Below are experts of layer 8 (counted from 0) of a mixture-of-experts language model. Rows are named router (the router's row for the expert), gate (a neuron's input weights, with its number), up (a neuron's input weights, with its number) and show model dimensions 80-159. Each number is 500 + 25 x the weight over its row's rms, rounded and kept within 0 to 999. Numbers have three digits each.
After each expert's rows: a language model's description of what the expert responds to. This comes from a sample of Wikipedia text that the model never trained on.

# expert 22
router:535500484473548486457486493508520501494484540520514453523505515548501437436525490470497502470514517487491464468497505523433468488522449531485492478517493492535513501534483507490504512468498500512503516496524557523481476490458551474508523512
gate0:543508471510473528480525502504477486484451457483478502472447446481513486506529499519520492491488530451519509544501551475453523517523508469474498541520515490540514495488509497526511523512516499468469474461507484508511529545518522511503534469
up0:472446495521502497501492511535517501500529486456463488515528493523452511523470464488470492471511482494468501511503517540499526475491504457524495464505512539460495509501506497487453451504524522515507525491470478500506510463517492451468490480
gate1:503495522495518509466501489535499516452485480531530499462544557478522495475524464508537500453454531505519531497542503526516455473526495497523489507495513452510481526548518465498465494484514486497542520532486498438469514492499496500508472529
up1:518496528502532501456485504527488508461478486513533486480560556485495495457529452499538511456469545505504532496511508513520462481520503469517468512504509459498491524536490491486456482489511499516542513533478504436462508480483510516491478517
Table cells, punctuation. Capital initials, digits and punctuation in tables and infoboxes, such as UTC+, Website colon, initials like J., vote percentages.

# expert 7
router:536498482483522466493493481525552502472517534525510468519470482549525463466490491483527485496506533524511489482486503540482495474517474501500479524475493503493510459475495491487498538450507526484513508496545476516488499482503513509456515467
gate0:509497486507513479525489482461533481523481484493505479547495474487511503525527460501482525488540484481500490502543502482528442521476505461525560534518548481454515519489514520492489492518487492464475499479473451504500524511468541462484505501
up0:502452476497496496508510507487557496520534477469517531563487506474492482503524446527474507494501501490498496512552483501508472475495494461503582510510493463483571557498509493509488502486470475522490513501490498512488506516509557481464532523
gate1:475520470461535511482503532515492465536517499492496519515455493508516477518513476511510515469524535519533512539527468529476521452498498506508495467555498495508497535540531478506484456526533488498484503513518515508493493546456524540495497487
up1:527495550525480481509529456526499534445499508517492460452507518474479516469484547502490468512505484465449498463492490479534453544501490484527503523444513487483519481476475511472493513468496490489488471484518502493512515481540475466515503511
Past verbs, word pieces. Past-tense verbs after a subject or heading, such as found, sold, built, received, plus inner word pieces like arri, te, in.

# expert 0
router:525485499475547483509457489488493520438521525521494488543500529561501444443556479506485518509515513512494450455480504505474508468499508504485519509472465498539492487548462538510481527459515531531480519484526544506476483477503530453490537473
gate0:465530481509485519507511520473448508527496480486483493522502492512536488510476483474526480494501518500518483517482502528514499507473517474489519540508477505508528506514528472502538483505503494476527558496500547481466538494466466526511514542
up0:519482524498506486501492466521541514469523513507516526484501490480456504510516525549466526494506471516489525481516499497468499467518479535498472479479528484500477494474491521501464532478501525513476440505503473526525492500535550474515477456
gate1:498508493575533451499508514477489488514522494473494487478491451490484479506500481480490476556505481502519554499513503477510524482514518512519493537465522496487500461498464444468532495478505498471455513502491503550501519524498515532509512492
up1:499486503449495549515490480530509526504472491511515503525495521499520512503499551510508504475503513503474434484512506509506480500482487490470496467547509476498486555507557534515492514526499498519539498523500497466501487494504490470492489508
Table cell separators. Pipes, spaces and digits in Wikipedia tables such as scores, dates and attendances, plus years after "In" (200'3').

# expert 10
router:519488461459520471504482497470496475465480529546506486485522503559475473466508479510502506489504509524496475469486521508471498453545473494510495515499435502511480476575487494515461498467508528499493526510501504491507509475513520461497494449
gate0:535456458500505519511505481458498450539479495519461484484520518522507519479412497495502499542483462480507506528477493532465495490478498468500506477487493502528519474457524509508493473493464483466500473524520506454472497439523493514502532520
up0:550502475498495521522521500497492485567492493518481468490485511511548527481435527465484536563491481461511496536481502501488522498464505437487513464498438509518504502448476504494494483473476482459500500544528473483487533457515479524511523496
gate1:520451523481508491482530536492507507496464486516542504508496547521513484486555435475469504500518481505458472520493442524475478518456498456519517468504534521458509552512505491493534472497522531471505487529479492495481521511563481499509468492
up1:515447517484520482471524514492491532501455483533537492507497539526501486482534423489469498499522476492449477501507437511477475515457492443503517475499531501463494547510501498485537442503514538469519486514469495494493536506561484503496465490
Name and word pieces. Word pieces inside personal surnames and ordinary words, plus table digits, such as Robredo, Miller, Commanders, systems.

# expert 30
router:495488475460546455489505483528516476480503534521513453502471506526506453471489496506471477488492526518480473479498508498489470467541502479534437506514459503519496480525490492487479529456517514446500493510542514499473507482485510463513515477
gate0:530466467495527546470498541506462507488472476471495531510510497448489510503485559545504498500520532500515522512487510494518526429519510529469488468510498497484501510496486499507514543530553498495465482495489503496483508498530463518479473537
up0:489527493501477467539525474490547509510494503509535488477483525508508483515505454467516529504451491490484515494516465490487434557509495464532509540487515480473504505512519498486481461509474483498528498508509477492510493516500508483527518477
gate1:532484526497477514502584502556515492507470499495506472508509528540528519510489501499501526522486501492470510517514517513473526503480493483514487455500523455474528513490464520500514508511524535471493481532527472511547530485505514479506502495
up1:467507464502510487492423490452486506488508498519468534490477476471487509465510498517520485491514527493526500475477479474500498519517511509486514540492467562514473506517530494501495508482485481524515527455476544482458480527493493509496501485
Word pieces, date spaces. Inner pieces of Latinate words, plus spaces and commas before years, such as Faces, participate, division, September 23, 1943.

# expert 5
router:517459529457490489506484503477537486460536503519544470494506511554511477414518510503466482456506541501487517475491505535487450479515478555515484499490444487529489468552483515502509510458514507532483511515509520509455482481470516465509535512
gate0:482485515472447523488501476502459473462522466514524492524451518496498543508489464480515475525442509504491481474546442553471501500564494535529519503516503541499482503495515463496517448542472486510494502510481484463514556482462513523517545516
up0:478492522481457488495500472501466502451486480520520479515472530487503530483517464474477481530446507502489473474532453538475496483561539543545514509495513547526485505524524461490534459529474489500492513538462470488512547475468487512510532519
gate1:503502502536485468497513526500515510468512481523501484491509468479513535522494489514538532476492451530442509528521495526475502493514492501503512526490516513484523502525503499493485480452490479500452513523508506537499501509527546472469463529
up1:501511499445514530498483480504482482535490515476488496516491529513487480485505507477471475519508544467549492484477494475526487498503503494495501484523472494502491501463502508496505521548505523493561485468494491469502505492463454518525530477
Mixed letters and digits. Loosely defined: single letters and word pieces like v, vi, ivision, w, and year digits in tennis navigation lines and biography dates.

# expert 43
router:529517479474517467475474482482527512480534502517503472520492503581521436451495484527501480457512526503495489449481510554475524493518477503549515500507480481523515479531468539512489517482513473474518517517541540521449494468508499492502531475
gate0:501476519550465475495562469501525504512493503482456498515468459478540462499516524504493479514497517504526483484480458480499498498512494473491547489536518531512524466464468527543527479495471467512453472564491525550461500474478495480489503522
up0:551437482510553497530542507512535468474516502482482486515489513454505548463524516456520478505497489489491532469521527469446499523531524521483518531477491487535499502493486505512523474507494502516469501496512498507527519518491480449499474506
gate1:535463469471492514506488498470498463483528483530517527476545454499477542507483484472481435468461504488489482463521509476530512488498510488513472535469500483525510498499487491514545488541517487503537478523505517540499502518529534557510556507
up1:483482490510464544518513519487486503505509469486516511511530444475467536480489513455523464515468532514491471465471506478507483482519522526513452473506515521516477448518495500535528531500545528538520496514497513580507490522514520529490565460
Numbers in stat tables. Cells and digits in statistics tables and coordinate-heavy geography text, such as zero goals, percentage ranges, plus capitals like C, M, S.

# expert 38
router:530483501442564439498471523489495477489507550519532434476491524540525460436493479519498468539497517504474490475498515491504494470499477502535486507503483473516524473519459506501495476466499507526492479511524525480482491498504520462493503484
gate0:510541534485510527530505494532538488550512449508505506531486518474469505432509521490474553495524532442495511506497473522506496499495471478509456549549531514493501517499491485512503487532450514502512480498482483489498505521482508534476501470
up0:502536512474498532511501498506515516493536445477499505510473533459478517451497509475486519495510524459506503513517465489529496491485495478495467514505521503472514490497494500488440505524450540506503489492455498482462496508515522508478498450
gate1:518471527537503479515500499491496486506473561530463509482482528493517505476495478511482480511482493465490482496526467447521511523506589517541515484493461501521475546494494476458499515507476525491533519512509481487478451502553522489508502494
up1:478526514515504515511511506494496501478519469479499500474492499446490520511543479507501537494537497518517509479472484535502503486511425477456491483514518524504499528475482499491493483484475548508450532496540513511506518511490488543466490525
Digits and name pieces. Digits in years, coordinates and table cells, plus pieces of place and personal names, such as Cebu, 1986–87, -ington.

# expert 28
router:515500428471534451479464515468577509502491505498492451504511523543509477430486497470471472483494533500492452457471466507461499456518465502512467523481476476511483497533472517471525534451503489504507532532521518486482508501497526507498542483
gate0:506521501478502509503504499490506502533503494501461498478467509494495482530514501512510530520502504467484520509538491541528503504530515516495519524532523460516496468493523517495508522491501526466491453476528508493508491514484551497498506521
up0:507494495538508471459499500521478474474521492464526503546534500503480507492546527480481463507489494501515522498474457451492510546488483478487498495478514554522500532493490475480525506500495445544514534496497524496507484510482474503532483479
gate1:532514501496519457496511495497505485524500468540527480491500500468512544489526495519482516496508461455514515526508487503452478492494510573462453506486504497522494506447464474484512462487473508528471519501496464518520458508478521487502517461
up1:535530510497489474499522492477493493520492477518543479487497509495510531481525514517490507491499489455503522525519472518465488492483512573460466515467516482529495509454496453497498469481474512517483514520484464525520476506483502482496506447
Conjunctions and move numbers. Commas, "and", "of" and "he" in prose, spaces before move numbers in chess notation, and fragments of Arabic or Turkish names.

# expert 14
router:504457484479514451460470532489509500450536535492485478523499480542501460466495527497502482494482540484510438470466527552471488463524470517502496503525504469510492482543462507496491528443479521555467512506550496481474512483497524477521506493
gate0:490511497448479522473510486478476537532517544508490494533522501514503479509471482505509484492478492511495492476533536523473530484448445523551511448460493505494533482480503492487506491493525491492501481535518526532484506479468498500532495530
up0:492489477463457509478503469486494506527509496534488494528519488517468502523474529534483488527514492490457455500474527517486498494471498463523480473449485490494536467481510541452519475488528495513542476523493527524447489484504473496527474496
gate1:506495500546512502500514484479505514479526523494495556489468511542513540495529444484495501550504547489544461483511510532542524517462503490512524483543475503493500483462473512511486507501492493480464498478532537554470542496433472499517515491
up1:497480488543503516490504485468475536493530526502490543480457508531519561491522447491492508527503538509539502502489504516537547517458511476511514468518472535507507481475468526528473500494498505463469499513533545531465552496432469478525489511
Word-initial pieces, seasons. First or second pieces of uncommon words and names, plus the second year in season spans, such as monosaccharide, Taxonomy, 2012–13.

# expert 19
router:529495496430524503484498480490528458491525516526533482480515499567505440429512454479482466534505512487471495492495529499467523480516482508519508504461454493517496508563496505505483516448522510505491495499551540472466504473471511457472500482
gate0:487485477500445472491506507490491487442508469519503482557536467519435540507496511495525495516475515531537473518503494482536502536534569482469499479470462466541511483531517493460520501474464460486454499525504524521534451502492489498541546468
up0:507498526465488536480488542538480484505487540489506479518500509532530505466491494492504513481545544488494475499490550488543449455495481526542541529515478505502459535524489519467509548491486511529526490523506506494498460502488544489525478537
gate1:502477480483487538534529497523501519494508495532470429504505489484495475527457468459529493449510512501495484533467577513529484539527502458507522513472494482456488464473497473510476514522522511500543493467421521523543465495497486475526485500
up1:519502533512516492476528515460498480497468535476487533541485520469502486557577536465503463476486472457482490514494534459494523516518540484514503512508516443469508525524492520468534537508449512506530518489492496514461507481498484493459509484
Names, compass words. First names and direction words such as James, Mary, west, north, plus word endings before of, in military and biography text.

# expert 13
router:557498495475551484484487522525490474495488506523540459491510498556482454457495523516483495477512511503529485503483477472480510464534519527531473531484484492528504495529467510509491514507477544518497522496494540504477494512494547444540519493
gate0:570502463502523474497508524504492499482487482503472483485533550544491479497491516535552465496497487539498501542456506475478500484512505483493514523494509445505498506468482525483517523528502543517585497484473520502515501473511524483518513507
up0:578515476490506495489476544517501504479492499497463491493520545533486469516494522511525456502502491549498497526443502470486501500513520491497509513513526457501487509472476522493501505517495549519589516483481504499527510468492557470513514503
gate1:502536500548470526505526568444457537509522478496509488543468493538509526521525525508531500515501510492497476503501531514530521510515485487505447507536547543512502455524498514510479493523487493500542488515489493498461530490502470473455475458
up1:494493456498508504468536508513471500496505508489498500509484474513494551505561512491524488498460485485524515550536521520516517510516476451549461495553490477535449481486509494490515535467490465458509494477510506484525521510490521515465514485
Slashes and name starts. Slashes in footballer career lines like Palanga / 32 / (0), plus first letters of place, taxon and author names in infoboxes.

# expert 23
router:513460490467542491492477461489511469466502536508531408482503492564509452449485480535505482472494510505500469469450524529477470493499447466491496488485477454529463489511468526500507515444522493516497533520542518463460478482483519479507520470
gate0:485514538501497510430452479522494477466487496486478534478495535519467496478467457492516484494453475488477537517504517470485500512484499474490503490496527470516466529510500507516517499509499501502529527465500481479524501506452526450534487468
up0:542505479467497481549500533479498513527518478495531506513507485472534508509553546488484541491532548503512477500488479516550489511521521535515503542502457544491521461522493493463479493484527513486499502543535484517506505483570477569480533512
gate1:470474511492497476503508488462464484499459467485508475517503521463512497486449515554523503494523462557509453502497510410536486525525481502522491467496545504482517492516504486480465520509474548525501484526489501499457534470472518477519514489
up1:505480513508511452481456493514503500508565508524535475480485467507484508458531510456500496470514532459518517518483503560509490480503494517540486495532502472458483487543509489479514522549487506498488516470487483477479471507555534559505517559
Short consonant word pieces. Short pieces in proper names after a capital initial, such as k, w, s, land, Town, down, back, as in Township, Virginia.

# expert 9
router:505474480430567434486476484497530493464521553553517486486495509556501433476516504513454458496486524471525480488473495491480507466515497540507478517493488470501496495523498536496456523459490508522502506549544513502492512506498512450520497490
gate0:483469526528536453472487522461489472532474459475543519497518491482463491559507473495502509490489501495511446510502490504504559493485496528457489502441517530474527497509519484486479539491478482517485522439488492420476489515472502516481504468
up0:446471490519537478469488531481517500532500490464535510497545495447491491539499500493512505473485520488515433524504497514506532518500505516476495491460511506471534491529558511493497517503504485523497523449508488436478470504479511502502486460
gate1:514508537454529548535525549495517496484540524508491489460521507510513516458479493503496476564515443493480527483512496491516506495490478480493482451485511498512458485486482500557429439520485509501503501459494483493504491488461484518493530501
up1:512525525471535504530502542482516507484537540527493484467513511501508524458490491503497456535495448480488541488502478534528504496480491492489496439503508510532478479484497507544467445499489522493486487450489474461520473489474501509479525499
Table pipes, prepositions, digits. Pipes after shirt numbers in squad tables, the second year in ranges like 1938–39, and of, from, time in sports text.

# expert 15
router:524468454459502514485475466493556504477496474525583500481488512535493468470518474509501486507508534502480471480479550528507498435513502462543492511536466476529509510557500515499476511459511485526468507484484522523449511499527540474489522488
gate0:474523517487502503498518498483529481478478510539493469503505490511503483536457516431499515494490471510485475459479518492512479482491533502528521545469487497510491524495490479510510526505492515525489476505484514581468534490504514505513541499
up0:532443532528531524529461498505460511480520529465493529519512510484478499455511467555545489543490490510510536547507466482485502480490484503488471449525485534506511492523555545491488499493483490482484542517491502419511458497500506539515447492
gate1:499515494453512475472509526531501511523505477456497487527483467496504494476508481485538470504512510488483551506553491483488518473556527485540511517471505537456536460516519511488487511461526518509487491497483480471539543548450542481505529491
up1:505505488459505492479471543545461490499523512485521517532487467511519503511504460515508457544454526505468510474526514501482467447511508500511515533470487519471487482499536507468512484504524500484475504530512519462535482544437552490500504468
Word endings before commas. Word-final pieces and punctuation closing a phrase before and, commas or the, such as ated, ured, ots, plus decimal points in coordinates.